{"experts_per_token": 1, "d_expert": 160, "normalize_top_k": false, "routed_scale": 1.0, "balance_bias": false, "lr_router": 0.00158, "norm": "layernorm", "beta1": 0.95, "max_grad_norm": 0.5, "batch_tokens": 65536, "max_seq_len": 512, "max_steps": 5063, "dataset": "wikipedia_en"}
Below are experts of layer 5 (counted from 0) of a mixture-of-experts language model. Rows are named router (the router's row for the expert), up (a neuron's input weights, with its number), down (a neuron's output weights, with its number) and show model dimensions 0-159. Each number is 500 + 25 x the weight over its row's rms, rounded and kept within 0 to 999. Numbers have three digits each.
After each expert's rows: a language model's description of what the expert responds to; "comes after" lists some tokens at least twice as common just before its tokens as in all text. This comes from a sample of Wikipedia text that the model never trained on. Tokens count by the router's weight.

# expert 5
router:538515511469527494475522462533462537519452506479534473497489508490531469533541484530521510499520477547456481488454499486505502506488493497483523510453505540515506513465538519475507498440482495497507483534515515482531519485484519477505508522494495500498520480504485485471454498509525490483535517483500479491502533494542512521457498485526432483512487476536514503489531475493518498513481475486503501502435448486444537524532499520536522536504494549471462522527478537510497526471530496
up1:473507465471493493491509486495487466576521509536500486477492500561471493522499490517490505542485489515502556576495479453547483501520478491537484500486482513484492556473491502500514450497490463490499487491510495514478518463503500505452511480499479531520551482503490496492485495489524460494528499510462447541516503525494474538524516482487459466514568500500501524513470492491515463498487518475499530521484507434463535513503497508489509498498518475500450498499451482490498495500483466
down1:502489522511506519555525515506515495494461452531442503506488481477505544471532483469517507514480515501507478478517560520509478473503523502458543555498502502514512483502524469475507483509498500513501427479478537490524463517461501510470506497480500565491534490499502496505492527501538489483493547472500424504437491514481502513510561452518505499494503510478504476492513514500486537477507509507525523496514521501535499480508508474452489489507494490484489436453466503500539501520495512
Negations, pronouns, quantifiers and adverbs in running prose, often after is/was, such as not, it, all, also, frequently, twice.
comes after: " is", ",", " was", " are", " as", " did"

# expert 23
router:528511527476537484480529501450511515478526547481479501467482531481491508478530500482470549520527503505488484500512503475471478485478498525464485476468516478469532479482471503484465530531542478522540492529486521501472492522477489457518518536514534543523495536477503530516503467460469523492469505495468460505499544483474533537507486505511520506465487469466542534468517533481530497529536478499528493534484535536537485479501471536473519510525480532463518471525477472478475512494527499
up8:474493502490487487506457489494489483503485495501468496567482491497473522509507528495530516491444508529511506497537451541489474560503514494496516502520546484510494515486511501527509507568475488528488504497491492435503528503501506534506516569518494539474478507499539509524495481521510502530470506496506551501502460497508518528512504510501469496491569496473496498505499542495545464486520497518450485475553443502529497469518539485497481488471559486469471472478469476492512505486499518
down8:465515486493504524494499523493539522537516475493542535475495496525496446482533490487497529492473499446499529532499481475492497499510527506535555522522547483498488476474507474526473511486508491486498489499509474523495485509502469518489518449528503478518515500490500501513497517470486523500516508465541545485501513498513534506489483545461518470476466519516485517512506522472497510449459523559481474406489520480495512500495503500466463497492551478531481449527486501537509494464565483
Family suffix -idae in taxonomy lists, plus numbers, name pieces and single letters inside sports and data tables.
comes after: " |", "–", " (", " 0", " ", " +"

# expert 14
router:501493523496551458499515506526469465489522489494528491490475484510484519515500477489494478552504498531484500466499497518509447512439517530526502468492513491470504441467515541460466508482509511503489484515526512460477470541503487510435505483500500493495465523530507524524510527501529510495455486505449516517454468492535469528536524474516483534473533475504541481493548534510514520523529513559506499525530514482489508504527511501461521540507521476464491464490508478487466541519503486
up3:489500490526493532494504518515518563496504505496542524513491536499511517514542499478522485508511512510496516495533517504508503511475495470506490493506529500515519463482487497510542504501543489561507543481525528410510517463486476504469526525484469473503512487537492507499507499509454508480529515501494513470456515502538510558499496516527484448491468495499524504493506515500461523494493485526454499520524478448497479522458555526482457499516453555488458526535504518513501566472508502
down3:509513503514490532492490500502517480457501496528504498467483507502498536477459514468487531541472489493524478490508516475509516522559484497481505502475514487472476529498535498507530535523520548551448517502488531508473541462479499504501481494499517522502498509489482501506501493471507478476487441454448465456481504500513499499506527472542442498522567508470562522483498500502456550497502489485476492496495484529522491529520509471506566491494540552498503511502520512499443521470499486
Column headers and pipes in sports and election tables, such as Points, Votes, Player, Pos, and position codes DF, MF, FW.
comes after: " |", "|", ";", " Team", " ", " Player"

# expert 7
router:514508521490525471498526501450507519469529518481474513462489529494476499479505491464467548514534494507481478503523521489463470480476496527469501486468528475467527490489474494480471528539539475513538485533503523483471493521483487454512520532519533550523512528471491532516519484456467522462467512486464458489477532486484533540498472520516517511468483470464529529463494532472513503530535476499530496524492530531544481479496470532471524493527486526468533474533484467470482503511520502
up1:476493530486499504557434519481465492470506503496505521511540461497540484506515523486515510528503560511513503474520532534473546500502480459477507458489483498500515494509501534509455488501509498512417522475489500483544526505478448478505510480523453448501544473503537453554486513511472505479497499533513534500451504534486494511512519520496494507500464506457479519549484512472493462474508496515496491511509515510506506554490521526532472504490498491511477451505509500514543504500514497
down1:481523521519470510503484531453456467432497530557538519454528525525456514490517496480491537500579452541473540512509490488484469497511511492445522484481500458456533467504480503526489506523484515492513508507492488474511516465497495509479489495503478535489521514515491559503533440494492550499484475507497535498520525518479518500540504514457498485492510555507489477465518510530505502479504506458506509487524495512500480501488497499503532455493533495527483465468476497500500506471522496
Table cell pipes and list dashes, plus biographical verbs after He or was, such as served, graduated, arrested.
comes after: "\n", " ", " He", "\n ", " he", " /"

# expert 25
router:489484550541467526486509443508510523505501474461472510529468513504521547504491537469523464494511489492476510533463499480498497535493485489472511489544508466489492514520524470483492537525498491497519508453493466501485520540497513440537528543497499515485510514509471465496492466468534502461527500517506485491486528488456491480472442536477505543531511510481478529524527520500546475479552521534514514487481458535517506489523459515448506492508494503452476482529481503486508488507509542
up34:505477497499466491553528504491497510486534499525429519510460509455494491485499515489472498536506553506443498522481517457506500509524521486512498524500502479499492472520515510460487486516461468484480492498507466525506496479521501529476490478453443566438540501492569457526521464503535487512503478480458486514471501474515507512483519522489501489531484517501479478502494514531544487513469522458496490514509466522528472507469495495474431477495527544513496505486499529492511494521490482
down34:533525468492497527482492534509539496493518499456499487552520459508485511503521499528500520500533499471500461503494509497469476487504500504545533491498519486480468452468437527501486475500520510498462478556503502494505491528481484478498554524485481487525451476504481492501510482482484479521485535492483476470569512504512426505493493487486470516507538499486480497501549518434485580493534498498539456505510539476497501490518519514522529496499491522471502498484505534543502521476514472
One- or two-letter opening pieces of ordinary lowercase words after articles or prepositions, such as st-able, c-rossover, ph-rase, fl-attened.
comes after: " the", " a", " and", " to", " of", " an"

# expert 3
router:480489478524468528477519466505526522490464477474459519496515507493507470472460514514523473499537530536519503488515546528547486446505529509463528468456493464497517487524531504499515531500468539531514479474486514429503479485525470527474475500529507489489512483510512465450501496545520515523505536509533521507488474466531525508505491530454457508508472472480484491538525479516483488467513499499515465487492507515513490480538495493515495470518496496515536561502554540474505536476521514
up1:499496490513452501512488555460438483527506514490428511532498478501497512488542489504497464503526503525491463461500490522513462526492461502501491496506523511517558458530509494501512486489499501491518503487493501495499489503474471485510493522497463510502500498497467576513507497501544454460506523556476497523482496491456484490466489472473500508521498485557504513583573477524502498516482490513480467488506494506472494503546497495520482489496527522506511514462500504512545464508451498
down1:491510519563542497481478483491533563517451499515498478460482517534534539500519477487533488502503479459498509483499510453441502537482478528484514487497464527496488510472553511496529487518494507472498507504539500501508519513508480499504525486502512506515442504497498508537497500489526516462525480524495452456470455525510504532489510500504528504517521536479500492507475502502496505498472459521538473492516479520492500536525470533483518525509489496456516541472511446455481466439541466
Adjectives right after the, a, or his that describe the following noun, e.g. principal, main, new, own, young, significant.
comes after: " the", " a", " his", "'s", " and", " its"

# expert 6
router:527506528502519501479469527475525501456485562500455515492495502538461467436500522498488523477485479529509537490473464485485527435487474536534525565495468526493530479527536480486512472484505560549499502502495537479489514520489494492508478510478525491485503495523477496456536502526553497503495494501494479505508499481457508515456516548515505524469522486473521505491488517501489481510515520495526482470501535467459461499504473481519520498543490524467517486503507532526445492482481510
up1:464500467519476500532505510499509499513526517550477531565554449496512510512520495537491507466526519484464503521495528505505520493521505451492501535518518485517543487489505478513547512490495500488474494501505529449511492510497538509473494540486531438505495568514551487477506553530522520498482516515503482505523539486478503491487512517471470483503506486470495503507497457507494511492521477577484468528474491460514486495468503505489500505498519511541500504505470508484480412499499470
down1:463518501502482489506498468434524492526502525529541505480512496536509481502485500498445497489492507526496497493480528514503504499518480546530547528462502475493568477484468517491473538464507500489527461494508495500545490457466546508441520468497534515508507511502450482540516509501485460499513505499494498499459496498516529480435492573486486471519497501491495526542471469571517525531491479509493514484507494517492524478507502523486473495501491495552498549504494491521502497471482470
Capitalized first words of place, conference and institution names, e.g. North, South, Western, Pacific, American, mostly in sports and state contexts.
comes after: " the", " North", " in", ":", " South", " at"

# expert 0
router:550530517477477493488517535449517528488519523534520522487487506461447486493534465490510530477492464525510501518479508502481518482487516517459488508469513487488529486505469526490486515486543524535514476528457525469479491509489532483479522516491508454489510524484457524539512460466480529513509528496462495518469551488471535517538487483507493514482474486491472487479482514509516506521525467533494474539540500460553529496453485504474486464522464518545525507568518491490492496533486492
up2:500518471512541518491509511477530505531490504510508515516548475503474489516472500503539463494481484529485456504501476475504488496499472529482476501489494528509499512485476495482521490486493542471521532527523512501496496522552556474540512477504445486483461486495473530519460556530519513493528508516463489522453473450499517494561505520555491480508522481539483524508514525495486490488489487509506499530484386510517515524497491502483509491478492455542506488478502484520502448491476512
down2:426485547495499510516514515502505497461563493473467511481485550527518502511521508479478449459505492477500496493527534538505485499430466496493536524507416491545505488481529487519503449502493500517504466500490509501502532477475490518460508500505509523543516527501477482465483492498502461519497488490494504482507506499498491492486480539538520489471533546493496489504503458494476526538495467515515532469504537515475507544509508524524479447507493541490520535467501475468473512487532498
Country names and similar nouns closing a place phrase, e.g. States after United, France, Kingdom, Congress, often before a period or comma.
comes after: " United", "S", " New", ",", " of", " the"

# expert 16
router:521485503466474459484527505467544510480506509495467521499482511455501506492506531470499515453515513487482474476512515532462484537468482501481513500500499468488549480481482509489510503473491464536512510551479479477475507516503541490521547480467503535488468536469533514531518489468480493516508541487509460527467496505496490482545451523496540517472485495464516459466468492462456555499521544471539490486514503508471507497526533506510536519508468557520538489511484518522486466510532496
up2:458501515479495485539523509514508480526524480503475499534492492583502517519524457440522483517523469518512525522496491507505517475487489488529477501476457449462482473496496473465507533498512543483460511500470516506496492482525485475515438501507501517511476501455511551474500529493503508508483500535484512526497479489486489502499505483501459486513508504493486408493538526501481529497503502490445519501502494489495482546560514487501535537514498501508508481483545477514531450502541535
down2:502508490518500507503493495517463446501484453520478474485499478546538517497487569510482513507502472513533478506524515439514474528506527532439542471543497522535546537552543486527511484497523491490504522494485504552469488518497507490504489485470548497494498504539504498470515470510485499493510547495471497501488487491506492489478517471484479446494546503503515516519525477477470506537464474480538468558482518512478471487523490458485513457534519518501500487456504514482481517481468500
Line breaks ending a paragraph or following a section heading, before the next heading, list or paragraph, plus quote-ending punctuation.
comes after: "\n", "==", " ==", "===", " ===", "===="